{"num_hidden_layers": 13, "hidden_size": 384, "n_experts": 16, "experts_per_token": 4, "d_expert": 192, "d_shared_expert": 0, "hidden_act": "tanh_gelu", "moe_layers": [2, 3, 4, 5, 6, 7, 8, 9, 10, 11, 12], "router_score": "sigmoid", "normalize_top_k": true, "routed_scale": 1.0, "balance_loss": 0.000415, "balance_bias": true, "init_std_router": 0.0199, "lr_router": 0.000436, "vocab_size": 16384, "norm": "rmsnorm", "norm_eps": 1e-05, "tie_word_embeddings": false, "optimizer": "muon_variant", "learning_rate": 0.0104, "beta1": 0.95, "batch_tokens": [65536, 131072], "max_seq_len": 1024, "train_tokens": 351500000, "max_steps": 4372, "dataset": "wikipedia_en"}
Below are experts of layer 10 (counted from 0) of a mixture-of-experts language model. Rows are named router (the router's row for the expert), up (a neuron's input weights, with its number) and show model dimensions 64-127. Each number is 500 + 25 x the weight over its row's rms, rounded and kept within 0 to 999. Numbers have three digits each.
Before each expert's rows: "mostly gets" lists some tokens that are sent to it at least half of the time. This comes from a sample of Wikipedia text that the model never trained on.

# expert 2
mostly gets: " but", " h", " g", " Sc", " d", " th"
router:484490498507509505510478483504495474499511504504539499504520473515524504498514496524468496503510519511494509517497533496490494456515471516486488522511469504527495530524429444489484523410530539
up0:521491534495487528474481533477464534527500459474552508482497506508525511512526503523522444486464466477501514441472521522488535471522497483499474570534475486490502574477483487459479530509521543
up1:517469464492542503503517513530536533534509516487525524498493499538492521482511558545508463550502490553537490515468483529481457481527503546500533508541525506492482469430491491499508516484473569
up2:489508460482497546521480485521448509520495496498492497501472519490487558560519516509536517508490516537538535516466520553527524535509491527508478517521484479506499508474499473500517500484498487
up3:486515485494467520496467499512469490490522500522494506527472515493470495498504496514506439530469480503495487515529495455503525507507496472487521521532526485514483493455474522482532498503493524
up4:520517474478540512491433490477481508500512461521502500520470507465534509483457487510473395463457544467502533480495495524449489481508483490505530443492473500511526497460507499476518478476477532
up5:496485474483507475492490476502491486496499502484528490515483474485480554498487568548483461493478489488482487485468554468500499460478499496511481512544504518512504504543493516454542485500500552
up6:496501541536492511481502551493491495494520508509511501508560505506540470521536531465482464471485484496551493442471495484516493495494490456491508535467493471504446568484482516509513488480464466
up7:502485522528522481500491505508482495543500493504484483446505527502536518515479458474508485490472509486515528500518497531505493400506502521554511482550504520548478512546499498517497485485454500
up8:534455446509525528528480487499486471499485494503493508522524523517524490472534456460483492499525543476470493501511449489485489523481505496530456515455505520466477517506464540491486490471531529
up9:526484537489464509464502468524539503500478470520501491485507487477505563499508492475459482533524498503498473472453462473510524455471493453532459508448503497512531457478516532523485507521514555
up10:482535468506493455491500501506513471503487515524502460525500525498504510509504493564491493498503490533537498503501510485501537485504500492505476522505507503502485479489490468528506511501483472
up11:502496479508494463511506381484513486556472492474504518468479500469497487476494474514477481527490520514467539483504484504521495457500489481502502475506548496541468525496486504473510473497495504
up12:509531485470467502514452480484472482495444497508479509483477522488471483456502527460524489487475520484482505490518478478499476475501495502468488494535476454512486490483506510525496478508559523
up13:521505519521530487460491451493507495548534511486528520531536502575506532475522489516510455525511493469471473475501495512508510494495497529488522489521535498559466510516511476482488492539477506
up14:491488487516460447466517497495531484515500511522514482516492496522485498469514503472516493449500516522526493532527488476529511527503498485446505527501508527517529511494498480511526487478483559
up15:505509515499523464527474496503502531534473508549524507447506503541491521466508503521452500471481509534540517508495495500524467539513513539506491502516505506514484537454461471510543529450484502
up16:525531475518463531486512472497475497453474496512560500467501523510521480458496520514532461508528516470521509489479526475539539506524477429525491509538470468517459498521489507489476502541505468
up17:498504477499506499510499484505536478505483477454531538498462508508506538484505499543523494502461497536528527490532477517497509514506502528522473499523503542553496499523476536542508534473480476
up18:519489481520508497550500508505483467495486487496505496518488442532520489521524479511487518494473505486519497484520503536519489499478486472491514496557491509514502527461478484495560539528477532
up19:486462471531510504513537486523487536497494500512527489522490510511495474500504476498504513523497503493540542517456485491493542495475484440450488463480464541524503526489469477488473504479502498
up20:500516488477502543493491498485512459518497495468534476499499515517509513505475517519491498522543511531550467534506463540496497481534503500529535533511584496542469517538496472469500554450491517
up21:527463490514489488509506503547501487544470507529502507516500460470505493478504501460469483501501559505524502511516474477510511484526484504527488517428516487478505490512484491524476503477475504
up22:520512525517498482512482523486483473523496495471496533519502516515539527490527491478471524477498526523497523500453454522472486532509507519541493494549516490484478478480495487496518549493482551
up23:497549520487494490530533490500451505525474489486513487478496487455440503490469516541505541498519496494477518497527499498495504463456492490467522553523439528485498555554499486505537496452480511
up24:468539518519493538477525479481479470508457523511501474453494513483496511471510460500534522513489493458508441496490459501481439485516478474498502517501503496498472541558511473486496532540514538
up25:533503483478522524529504470510499523479521483492537520471556498455445514503472498544502502515506535470466450521520516465498540545558488504497425494482508501527504482485505461521474527487534546
up26:489540520499536477523476510537489501483494499482487530551455515481466554506512487477488492509485510464530486470468483548504478497493497480492488491476477526560455505522535510510515551483490528
up27:482509462535486540516484483475482518448516497498466534486479518496499515497519519508494503498473538506440515510527492530473470518530500486514535534478455530497509468475497484458528536427498516
up28:495500544476482428522503465501500463472495491511496518492518474476489511481468470506478484467505515467534481538463548536516516502512506473494501502523519521558479500497507478500513447478465534
up29:525471482516507517518523485505488503557466496515502488485469512516491513515499552472504518486467499461555498491525519489513486522533510483457565523510500521528468485505518477468507517462511471
up30:473515489468496520503467513498516488523519488523498536534490494502503530511528492479462531464517469520492563546492463468476462467479514502516504519492465500511509489526496521515506475473474498
up31:523481492500473493539510521493490533520513475474512521482503520464460508494487473515501461475505524479546519503499519516507514461506501479518543467480516514512536538472467507483538498500520472
up32:505503487509494512494492495512548482490520504504454459449464534509516485478509516463516473472493505498517483461518480528479499472479501521499487492486508516462513489518513459487510474494516471
up33:523486453532515541475512534484496515508452520488514549547525520524481508496452489509490487483491496513492498523514506517468519491493508465465525497501505459537504489521508505467516540491521513
up34:496461489485495510523440501486460452519515505467453510475493515523525503507531480516479450519507496538523523500521526454495539534505498547479524535504506481478512472484496498507495515495482497
up35:530515507505474519461482468500497564507501487524463511509493502464493489534513502496489485522506491494480526480543478483540541502465502499518491497507488493515503483538483514480525562502530516
up36:478530492525497510518487518499493488518453536488508520488487504502451511510475500505514492495498502496496527529454473522517533451508508481536493552516488495553512538447492429506505528527474535
up37:506548511508480502517501473505540521499513498510538495502462509503454510521501507496497454481513522502505494513511510497517502514440498477518491475535470487502529509500517544436499511508482523
up38:509517448458507543507532503567524486486452463512511478524542498527489469478436501539512518510489492504471474495518534511524436496552495488458519479516486482525469475509506509474491500452508539
up39:522507518504493484485487487479517511534539504472517506515494505526501521502536495483462478493494526448488468517436505541544479519509490521498511518483480497529555475524450502470492537468524523
up40:484540435457489512493488454503461499468518510482514512483538487492519474535465519489516518513472539515470461515491492528487488497489507482527479549537535554467519487528506475453505532474513496
up41:482489526528536495491453488512469509548478481510515513515550477486523479508457489498494434490490516487496520500497480491477488493498493519487463500506463533472486514509497501487487495482469467
up42:475519491479492514525515506524501508534535471496484469542484505575515530542516478558526485454473444496493527531491501438514482461487504469481481522512505517441503481481467548501469483496471495
up43:492503505489522528522508499491514480462479518523542509442513538498497506501574488513508459533537514558528500495506554484481495521499490523569488458525533523522494517513525484510526557522514482
up44:541484448469502464502503540479469483525496555484508547516500533505481557496530464476466488491520542521507502533491501529501484537508488500521519464514511517493510529492469510534496521467502548
up45:507477469469467504462546504513506527482503477472514556539512509559496493511490490489509499472528479526543461510426534523515524479518492467467461503532484521477514473455486481518480484435449507
up46:524501472499543496512500423464511493482490487522454542527477482506487502494527534512515515515461486496494456482529529477520481515504495472530527426516526524516491517508513507467528468485505537
up47:522515458498463524502518492433498527486448489467503482502508489509464501429502505481519519489509489513534464509521522535475473524555507505508465482527456511519482515505524472481508509502499494
up48:528543479511432547501515537494481512504512486477470474492523487507489522511520495505499500470483494478546500473507477547531436460494528475498474498507535496505529474540536471478520518521495478
up49:492544504478492533489481518493464470521490493499501497472519482513471549520494525528491525479507542504493482491510545454484501478480492460495513523525480495523509482509516487530501507505547503
up50:484535521513494525480517530512460485523519500510478479486533507469513511507456526505527462522509489467514495484505514431478537453490496512509531471532495492490483531531460495491550510468519511
up51:506493428512515485521511499476478520456468500491497490478500499522527493470521461517483558547519508490496490495508497518501539481480503465454469498496483497501501474492466515515529508481468502
up52:530517502492511521518533489500507489555531500523504467470526524533484486469486523458512478502499544499511514518500488471499522515531497498499494499497502516482478475477519508538524473481540534
up53:517515545463469544507494515493472484493524495488470499543498500484488475458485524511510488487463511497487487477512502539513494492504494481544519499521486497516479548508480531505504540502525506
up54:514540466512480445477504509493556526539546497498481492535483487480528560505517449487489494497504520526549481468496454526489525493474498481568445496487483534548445501516472471539493524488507497
up55:485493512530539523484496486534505513499477490520517454503510494542510524502478517493522520522500521498488489529502512506487526506456513493458535506526485484537502475493490540428508454487504530
up56:497494497528502499499452486483472532509502437470528514487531486489524526472527464495475501514517517519533472449489507504486505522533508504484494482546486524529506470468476519483495536508521510
up57:490506490529499488471440509527517474481487503491478510517526524475519474478494499471496514455524564463525498532488503519488480489470499524523514508506503470536471524467486525483500472534491552
up58:524452468485503529510510467458481465495483491501511465519492527501484467478512472472501493465460445535497515535501497477530520488483491482522479509484443474513501519487442510498507474491499507
up59:502493495485490533452506484458487449494475508495509505492534513496511531526486485526524522530507483486485479469476517462457487477504498508509514541490535518530478448490488480504498514505534525
up60:531495529507515525488465489524496530531566508493495486477458524471457548523515503495456501487518541454511505494515510533519484487528500514509441484528527467579477554461524504518448462533513503
up61:466546502542502524488523547510478521535541509483495462488513497502473539521520504542483512530466517525470531537498552501448510503460518496506516538496551481514524527508500475518504528464532498
up62:540476514531466558539485497518487505486496511463467487519458481508500486484481503501511480489485480488490476526512485477515525493536490517478508479527474508521527496558480509453495520532542513
up63:475479473558472496507481474463507489483506499499503493545530504492546521499526483530517451547501551537471467514468449527477508463492516507509483489484484495502500545491485509521482449535479526
up64:487518470460519482484482457460478530492527508570527474492469519515545533434528474549480513502522471476528506501482558486507487460485505508521464509483471533525493497510506504468513504439481499
up65:551542514498460527500504465554477498538474486536497459489481502549492513482488468458510524486490438426432490509492523530504478502534504509510505528514470510497480525508496511495511523510483505

# expert 6
mostly gets: "\\", "_{", "{", "$", " \\", "^"
router:480466514527508461484525529481498540506521488504505500504533498515555506491466519509468477473490512527505484477485503514473510521537500486513534535520511497482518502515501477473504490492530518
up0:514469499504485498500529459502483519502493500496474535520456537454480536463487524513485450464508456476515479508525508571474495501491511470518472509458484478469500501455496527477507491509489510
up1:480539524541504467494506507513534485509537505483497515504442510500491488454504475519493500503502477553492482558531544494504516521529509485455463488499498491509516549518463517505507531576531485
up2:529488499542509517484449452493501490510526493515527511519510487528557517507502468506551536509489523521460489484466499497522496495520518487518524530484509478493541468513522511499525518499516474
up3:498510501511505529501451526489498502527514515545449494511497435512481524549526534484515420484482519543497507525427537497517524475552497452474495533482560465488489462543489458504493468529506500
up4:520526484512520491507504495492496512533534462478482463517492495475499533498510437521496514486474467482473528457460487518501480483501503472505521501519473515492507465496521454496481499528521497
up5:451483519519483502513517468494532485490504498517508472502538482508499527506531535488497460482487520442495504493521480459503510481471517507467505471526468466515479583496535470544483527508477520
up6:490467480530486453518490456490487542496483478487509503496515494509494477523478459521485463536524473491507515507491503506510524481522501488454515509490463511539493501480509503510487508502531547
up7:475488543549477493526490488487495498495492499502481497524493498562481510506538477479469533509507568531486476492512492452469505425477501469456528491486501474502491443533474511465513459511504471
up8:469491492512490515508507472501562509527480487533506508493511531478504451532508484487542535491488507500467510520476485482505470483453498481483496503474531491474469557531500508512487512468551511
up9:528497491475512503528479478537511498474486452514499491467488491497466501500470524493503552490474498457485521508463469490476484547466481490457527471523502521531482502493514512473471507509529544
up10:512517530543483473508486525495511501498489503496526470491536481431473495512495525491537519469524511504474490529493503500518500501524512487498491553559528506479501523474469451429520548445518539
up11:505515469491481530460536497486539505480524463521515490469506505494520492501471498501520544495500481535531471496514554507517531481533499484464499567509516503484520538526485495497490497509471522
up12:510444506512510475470505525491525493545498495501504504483521502502512500495520522497516470526504497512541479461470520465424524518520494512493499529500542513493510479493539552507526476498488512
up13:467494527518476529484474533500447506496453500481519479473514486525460468463501464478482513489486552448508552502516537490482493469505491542482485478476537515527462495512538468536527493478510526
up14:479523557491518471541490505490473494540480501517512483548542488493497492495520526503486502486504481489472508462540497492474486488478498467503471524494547487515476521510483487464449496507490466
up15:509500526501514481519506532520510491456520516517522553476496493495524521480434499522513557486463460523524500496473512503487493461489506472488533463495538506510493496516486520520480508543481498
up16:521452527502452496502535456560515547503524449535492500513469479509512521501525527535482464503419508497547505476503497525473508480516493489518515528516525507508485494508513540488479529523458513
up17:527503471549453497497503469504532515503523499503505485527473471530507520513512446492475506487522492491544565503509512522530543511527505497489494549488521491504537453521516473505512503505555508
up18:496541477514493516509457519500499502506486486520543495549527541530492497494477534500504446495477484481498542528447481454487531477486507519533507442484506456469539569497528467481512512562510453
up19:544480501520523514443518483526519531522482510491486488540482498499527480520498489465495461508509490459463468505525474491484457492483493490488492480480486456512518503531453485470504505500510477
up20:487485473508493514555488522507497464456471507548532509473525498527487493504502458520516504507494491528503515513481487496496477515473507523483472505480497530471495492510468463517512496508523476
up21:490525475505493552492531394505516534508531492491507465479521509499513531537501499499479488456492472505503493482458480493484486495468503539477441477527456471489495526529518497485510522490536521
up22:520468471523489508514507502514500481492481464482507523526461521506492524469476496495536515483472483479479507530477524480504481484494495496506499515500583497484552493503508532534501517508514491
up23:512493530489533487528486528503512536536494543533516485510579476486527509513491454497523518486548517461488482446512500524475453443474514535497502518520522513551460466472475555514493479482504495
up24:483535545529491481527524466474465468523536485481477513497530472456477518500519524509484440515500448472545505480504507502518491519519512534531499593468487523522444471491475511497513483522522502
up25:524488492529539514506478490496501484502485509512507519502483529485503505505537444545501535517525500511503541509498514498505489446538511528511502531540499502513506503498514544531470531533498515
up26:553514519489478503458485467445474553509458514477505514492496492483511503500494500537481490508484492472502523463499458568483506449533482516485523512501524518511489525498540499534495528552505489
up27:490508543504510484497504503469526523514496515501498502494590492476482554506505504457489470493487503500494482483519510493516482492498508497513539501471514489497473523555488462506510502480469526
up28:504468488509502512491510509455501520491512510497544494508548524482529536500457520488445514485484486550477511510468501470515488491543507504491508570514517501511515507457544464497503500525422504
up29:495446449541487459457514516529457503498542487488460519538526477487516501496462551533496489511476488462478460546516527510488511488537501491487539489516481516512512479552511508489493500470500512
up30:539489504486495518500531481515449540562549485486519505518498493502501523489471506501446534524485511497462490502542521521513504470505510517501496527537516514561496549530520494522485536468524492
up31:483530483512456538521487507469548499505496507538470527450511491490457520518508520494485487490473501510529476538538525471481493474493505535485492454471547466508501472489494511495483519528518515
up32:466481482477450538506507486535474492473490484492509475521529510517531477484485453494495539508534525513517535503474480517475507480497490518506536588507510510470508522513523462509522474512504502
up33:495474433486499469495513487506515495492459502518527505510527530511529515503488521523448519501484506540557483506473484466428507508465504500469530479466470528520464503478480515533515493477508484
up34:530491492521528551493533479506521511507507524490509511497474477501500514512471517534489454491516530505502518488474454519493505466483494490503507488466513483543507506545468500520516537478488511
up35:513535456535525477504503506464517532482517493490562422458513482515464444509511467520494492507509495466519455475535491546490501465504519544497512496501477526504478476488465489502498521504517497
up36:510503476495478498543491458500498501541487502495453544453467503454501512514538480525489485489472464527500491525477470458478498514489489523470523540470494518491519491452467499504466502520534492
up37:495468495480475464505533548495523492499462487515537510518501483491515519476515514518501492508499510475465502537452469543519487499452501500511486523464496506478473466513489480473500506538504512
up38:510501499509504455485465535501479507526510518466507498492521445487521530502529507470500538516448489505505481496491523497506517476523500508496520526472497510481501508469484529518503465511499543
up39:500523504447453480467479506464513463497542516483486475468499519509473514517474563518484466486497514521518495493483541476517523494532487476523540545488466497493508513492502523472487519517474494
up40:524515530514491466496520512504504511535552526467495489495491470522468527494518477525475442498480543512422462484493512470491476477537494477503499519558510523516515536448498524530479510495476496
up41:478483508521508538484518500496501492499481495547526518512504474526498552529539534528513564519479536508562486523484514508519534499479511500526459532484512491471465521502536484529498491545499535
up42:483563528501494466531502491493492499496527523486439505475507525513504526518468535507510502491496539505553494472496493474497498518507497459490500467496483495477520501459481490483514505486506537
up43:509518496515437524490477498473549506457510466504508471526544512507504551480478516495464464518519495541500546473495489470534533502522484495496536433496516464498499531513572490475496505537459498
up44:500515528481459502488539449514523476524494509491519482467473500558509460515487454479506536482468456521511497477523488514533506518529487469556459535526479501477532512530481555538551506517504457
up45:546463477496493502532502481489499502543525500505523467471533526468525486478495445501477502523481498528439519476512497554529468487480506498490486497502533490487542491481491523478498479494505470
up46:460486498471494536502495497453539530491492503503481502491467494492468491528530508518517511488513549478548566548496501511521475480472494488518540458499465515496519509459469477522520471485531521
up47:539453540469520521457515494498516504491483500535457546535521484485454462519496495518535532501516491525491500494525491556507497522516509452478505491515539479504514492504511480521512488525472530
up48:562526496456475532519512499510510546517483509496512527544503514481502469516492471514498524509498518482512508500439543526498454529495483485512447509526540487491527477470457486520528492544497520
up49:503487484513515509495496522498508510471514532493533517508486517489515516556486506506512525476471511507492469456469490554546519530509502499497504482467529483510478433477566490498510510463509504
up50:463504514474479477486464479508483501509481484514510477485517477457462533543532534476482511542449489486502512516528473485548479479521509459489530481473571503477524446441495504499526497498550517
up51:548507496511494488510496531502515539483527495519536516479473499494486475497544506505471496492504549515494526486463495513467493534501494492541472519508527504477507497457468520450493489514476528
up52:483459538475498548533506495522513544455495481500461465442509493547507552502517509523523495523534505495518504496522482475467539456531506505476492470526533519523471458475480540522480502486533517
up53:525538486471485475512495432503466487464522513510525526513605496504530510507493523504510473498479513461461469467512510495489487514493500502486509521516469499515496518536499480507497514525528489
up54:487530560523480471492522524472463501514499533526499498507498527520514541520487531528501503508518512489513485490494512526476502511482501436545463492518493481493495499512489513466482492523501463
up55:475476490489520484493466472538514531481501470500529525505478495520530528503512479526490507504494489490487460508508497519482474472490506502483518485498492533490498451538531486473493490504538512
up56:549496471523506517504494502483530533493467478514472483454496514468445485496480497538508536489544513511502470497478518551495488503478493547457509493509472505530509518495475456510512468505527515
up57:502479500485521466485509531509477493507493462476510506513465474510474496500478506490475492477506484501476517487508515539484487517481502512546519490511476510500492498520530475534524507524472493
up58:490510523460490509494530493476529485529485492520477481476498431478425503470498491495509535498522488519515484494470540515512523515530506448483514463507551512472495530511417486499502479485510514
up59:504480501516481495511518529449510489480538491489547517535491511481472524537498498484509531464519500518487515518463473499529514522474484522484507480540465482492502520495470493486493492523530476
up60:485497484502537464518516518484437522516492498501456513559518571512517503479505529547526513468536517560497471507528483491491519476505504464482505485508514516472474482514482506485481507507500500
up61:483486457491486494514502466469537488504468494484518522536535498538509485486490474497507427522491522515454470510526535522519500486518482516478504509463481483474516536521492506505531486548497456
up62:467512515494505497491492535500504492514497498505485454492497517476481503503492551502501495505498531510505494528511463539489510467514505491527483475495523468442521520516550493503485505501489520
up63:540491492519497499524486471467535507505548526522481484530512481522514501453505569522479477523500498560482495458537521497535459509495511489528477492536548484560521487533496481514488459547544495
up64:504491471466491504515522452475571516494489453508524460511505508490518538497486477483532482508522413526531542498522499416472501518529496544501496510538487489519489474456479521527529499489499481
up65:501490504506505509515525513514519527468537469531523479489560497525489500485436522473495525508528492524486533494517527460459477531525500509541476550492504507494492513524493503476494487526519505

# expert 14
mostly gets: "{", " using", " Genus:", " guitar", "\\", " Kingdom:"
router:473438508500504496508528457488498545526568477479499492505507501498517507479501497548509483457495490533494520495525524464463484500571491480485497512500433475473531464530499518466522542501526481
up0:467540532579472491478502515476493510506545471552533490499501503497534510495482532497501589498444545489492452517502520513543460445505508505514489489488488463510506474500532530493487537477539549
up1:485485499466477490509488472520505504504525522473545455535516498495514516469490505500525487503474517487444514502514520505509490497478509479488517455461507522478489511491530527471518517495522497
up2:496449516472522509472520512482462539503531488466486453497554478511493512484502493454492516490517537513489459471508502479496498462512490469500473535488512518539538547521469519493447498554489502
up3:496477529473469518493518516522487519515533450493504517518469504505527519501523513523535509490491480502512491503494505480480530505495508506481513527468522516490524497496507490514527524516439532
up4:496522498511461520511537501504529506509501504534442511478482511480488534501498536541513476488523509459476497496516517486495495494494504501513511490510509421534534512504515478491555460465523500
up5:474548443515471544489476526523505562488513493498514517502527517443495534488468515505491500476533498499526513512496518517475556499468517517538523456515507509487519491484486520458556465451529512
up6:486512506467510513469537501465485504517522479516544490522478544510487527498457519535497553493496534466523462472480484489480471506458498454450465506476518501516481529492519463484491467498522473
up7:484473496493491533518548515502484511488477451507533469489532469456512492501460482492476506460537509473515539503470522467517487497463499501513444474520543525508533485461569502521478522489511492
up8:554452491555491489481503502483481513535455439485513522500461492503504496484500458557525461459508466478495441504501468471483473522492499550499475496501483482487530499490513528488475520519518484
up9:520526491544505549491486489457511499480478491505467505519530472500477502482503513466499472513492522524541472507541545488517514455504494526525540532487511489502497514544517476515507487472486477
up10:538461470509481499497526492510504543479504505492466463550511556467493512446482557505513531502486499511485504515517503476516486502457510503531510539491465529476518522488462547491514518470480494
up11:510495466522497490525506484525491501496524512508501538508492497507496494522531486488498489511499503533542461512538525471470510519527495505511497494534473474498487475506529466458549534534513486
up12:506510503516557493511480524484471501477516493469527494514507487508478527508506489514470464521451524450504510445505486526498498458526517496526477525509523493482513504485487511482485526540484473
up13:511486494505528462493540538488573490474490482488529476473537499481501519517493549507532523502460522548554512485427523496443521459479519502451474506535492470494501494484461537504550456501498507
up14:454506452482488536534510485476498521501482485506442502465473494467475511497473459492510500458480517487467477485456481490497466483506487521522478540510453489475480457508484467467493556478500517
up15:472478529467499511509514451481516510556512508487535451508505495498505513515519490505463480423480525541508520459494499544536471544518504470528509530505512485502452519518519494517496499515478478
up16:455509485504515518477530505482528536506546466524492519464522502450486524479525552518511537481529509520505515469511508551481501504547498483524482443498512480515535498492523493480509478521499522
up17:496496528517450505506512524497526486560496481573550496499519569487483533480459552511534512485516500521472503497563512485519474498494523468510526473490545481465475534514499513490510545455488492
up18:486497493489519501527470524542490513488461477491488517508511492524485501483461508496489533523468509548500505452502502512457489532503501505555517551521447470494488485470513512476517493545460480
up19:499469518511507483501485548490478535481450490488504504451460529496488501475492510535479500525506506496491516502456488463494517539478500495487525485488519471497487499466504441464535533519518499
up20:515509470493518470536476509492489489528538497524522482486490509550495466516492497525514552478488488482457508522449537494479444504518503485462522455453479492458551505526499532489449515507482468
up21:521492506485489475509514469469529523504537459488483478526498541454531480488531522521472521487503478517564506536439462510524513533511516460509512452491503490521483476467530513507541496493473493
up22:437513511485483493547458471474496487546527493487524551493514536503476520536525491499485499485508493513479504510502489517467483497473485481502466492484518517502492458553494519507494520470477496
up23:504511532504462508556493488477503526527503482560507510495494530545494468535509487528482495490475505467534556511514499432499492509553490476470514531506477499459465494508513480512499507530498529
up24:514506506475484466431489486537506479545522530493452502526478461512536536545499491551526496468504479492522458483501524501523453517517510483498506484526486534534550513471522508529485505495466512
up25:500482467517490556491515528523509472563552463521516512522491533503523482533509514528546493498503506460503492516488560535494441495491500517488518523480498452523446489507513530489511457525458478
up26:510502450487450484520497499504537481487532501524548513488482495474496523548504468497488493464499478560537451470514545471473502506475501488491491533524503526482460494539499469506510524550509501
up27:524481525494484479547499515535482506477480490479502430514505466510483477459550495511505483490487525475517505495487493523500489504473494488476503547501471528506485483529513477497503507520473525
up28:490514442510491495464520486487522497501560465535503508493503507451548484470473439500517520455511440502491486503484498498498512486491496515520529506505470538531496533508504528515532526495492507
up29:485510513526461485487512491491496516515477510488487485531513493442471496514498532512489517515466491477571485474492506510487482483503483498519535516466511498458509516497514523517540507516474518
up30:494506511505471493536491493453472501495448500493488467511513475512541432514488503516514528491547479503482492510501504522471502471486508524468518532486501479529523488504518505510501523484476469
up31:520507494581473488491524506503488493496532491497485443439492505468480565525497481560470488476504484494471531507485493514530483487475507462499546531494491516492509480496453458506504480496513522
up32:488504511461493502507512448504501532478496530499498526529496508477492510540500512504509493458522465518520503472497467523498508489550500472489515500503472490518525464526478504493505522481550506
up33:479535473513503480497464478486550462499530505479476535491501557495514547558509470482517481472500528549529486510519469493466492485541497491481517469532485517489511480505544459513507518550498499
up34:520465516515505466496522479483476508480480502537555545521483536524481513419504510473499551483460506485503490515474514476501476522481508519521506487498538484470526477497493491492477509535498508
up35:501465494467490517502515517430539513486495484534492492501525466500499495452535524479509473535496482513475458529473516521534491517495475504463518518516497470501514532512490572519489524529481496
up36:507521451517466523481481460497505464475521499494553496518525527464472486492464480473482497475492511489497503528516480461556511546541496491495510521465505485461516459440510489504497495513531501
up37:473484514506519512488516522431469467541491485480484493490488450510498475486527511556544491500474485493483487497488500473458533517565510478486515527484525513493500474469507503461531520533468504
up38:545446496499510536482475506509531520503549509516505521505486484530465477484508491495501465500509519502541510531505519504500496548526501500513499508506487512536515508549514504526535507495465473
up39:497538462502512506456489504526469498500533525510529497529510514471439494538507511541481481493466501533507533513467503559448509526519509500514485530548502499508503497520488492499498494530515446
up40:528477568497510515510466509472538531469556519519557486510487476520477537493485509529481474489492478510504493532480503515494520509544498519539536530544500487469503501512519522500490512501460536
up41:513447522460495519527520456537514479496543465520459475533484495508526488497470530508503501510498489504510473555527466535497478494511509491547541478479475519463543527546485509491527504493493502
up42:535529511513528533521516541501495531511489537490481492506514527522527555503504522475513459475524500512521459548516518534517491524551491507495507497555497516492496494480497480485473506520520479
up43:499505502491543492509539519507519486511500527476533473552542504508476518520527516515504488502491538512480547492519493496462468551471491479514498543521495482480477488415468537477483516549513516
up44:481486527505507500506470534515491522531502516560495486511520502516508487504500521488554529520487500562483527479549528523498474449527508433486453511468502553493499490522497513512502536539496527
up45:508490519517482462438491468492510523502488499489499462498530542478493493488505501456492507456503454480513485518549521486511484487514499521519503503442513528515488519513501510468487504499543524
up46:495477505520478514517544492489504532515489507532517477535542510494522472524520549499506480500520497547469454473523533461476459434466499517491448514466521488543510503498497481469493503484496461
up47:483453500518487524482520513485554491478504488523478542479539525483504488515456495518475475463538471479504517491508501494486526444549498474523494504557522464516514451499507496503548515482511488
up48:527411536573482488493538515503489504512466484467497505500524526466478518489524517479455556489506494476488506498492509476485512515491494472458498471483509461516524484517507517488514494512525488
up49:498501507509524480492538444522513475539526483499554435486511509484450486489544523520508473502503512512487491522534521489502488491500495521504482524524526466517512495464524517485481488496522515
up50:473484531518495492481524485498482528532494512513521471508509508511507502463550554542521454497530497485501502487513504478500455479475490490499524502488475495521484487506513515523519465508534529
up51:512510490532484495520518480486522523501539469509517464512533524523492527516533535527520501502470514511506513510481441479474496486457503464476507485509495486486497558485504514497474476515519496
up52:483516508527480495527533509499508484516520477498516513511483541511522542524504417488507537491512554513511453483496476514488494520521504520458484507482542489484537494484520442527496551491498527
up53:495520511473542496491526469441482545500489472517490479483496525499511469533480484478479485514523476511502508480525497579483448461521507482539494501519511538531526516492488538478488534494515564
up54:488434490478464522490501489516488508540501485536460507500541510507531498488496510495481477479489489504542534478513541470452492515518495530512518514486464533537534528561498503461537501463490474
up55:476482521517544500518527468497514489477492494464463482480532526524444531486519513520520500493476533523496453487482491525538498516458497517531463506531503475492503513540481480520513504546524496
up56:494578489485473539510503485463458484519504507491539504545485504500549491524537527506467516487506509499501513498495509484508466508506502501552523522527494493515492529532502549477484511516482489
up57:479517479506488543469484463458463483529485474519498517505492469472460511478524493492462498525440487501535502508505501462473536523512514532494500508492543516505490507505511489490506500499503496
up58:513502496560501483476476514494509544548489507469492503492526479522489516511500506494541497506515499508481492517546495515503557472516503541454507447523532502495497493485518515490520518526489497
up59:526484502537513519481479489460495510532489524504503519555499493482502466507505484555476460491477461515540505542501553437473446496509491481485526511542456489466528505501426503482547497498491507
up60:513518491552485454455513496483498479477501482473530487492506516468497481469494554520469459469495502530505474511461535485468519511547517519501486510506471508469533545494547516457506437494513488
up61:493533460538514502521522498524480557505526503487531487529520518470525498474501526489500508528547494529493486531539509507519498483516506491508475519505437489493532509476465551455500469489524473
up62:535449518492508463503477502516507504499516507465488506500550521492540524520511510534486495517486460505539536512484474490527460512511506521490485485531523515460503512527467491546493505477534538
up63:527490536506493513461503489529529522489487480486487509497551553513499500485510465470479508497520501537473518491500457507519486490517504447491507502529485512501523501496466491508485504473472484
up64:492467546488506547491513442507520481507490493481475536482494512500500487493478504531513488478506533490485473480511523476498481509473511493519506490539515505531487464499497481544494476514547486
up65:504460497498501478526537482494478530529505502472531410491589474480520480452510501475500468487517475508477522552490500454464481507498500448481502460502479510503489491549478526495486502528512518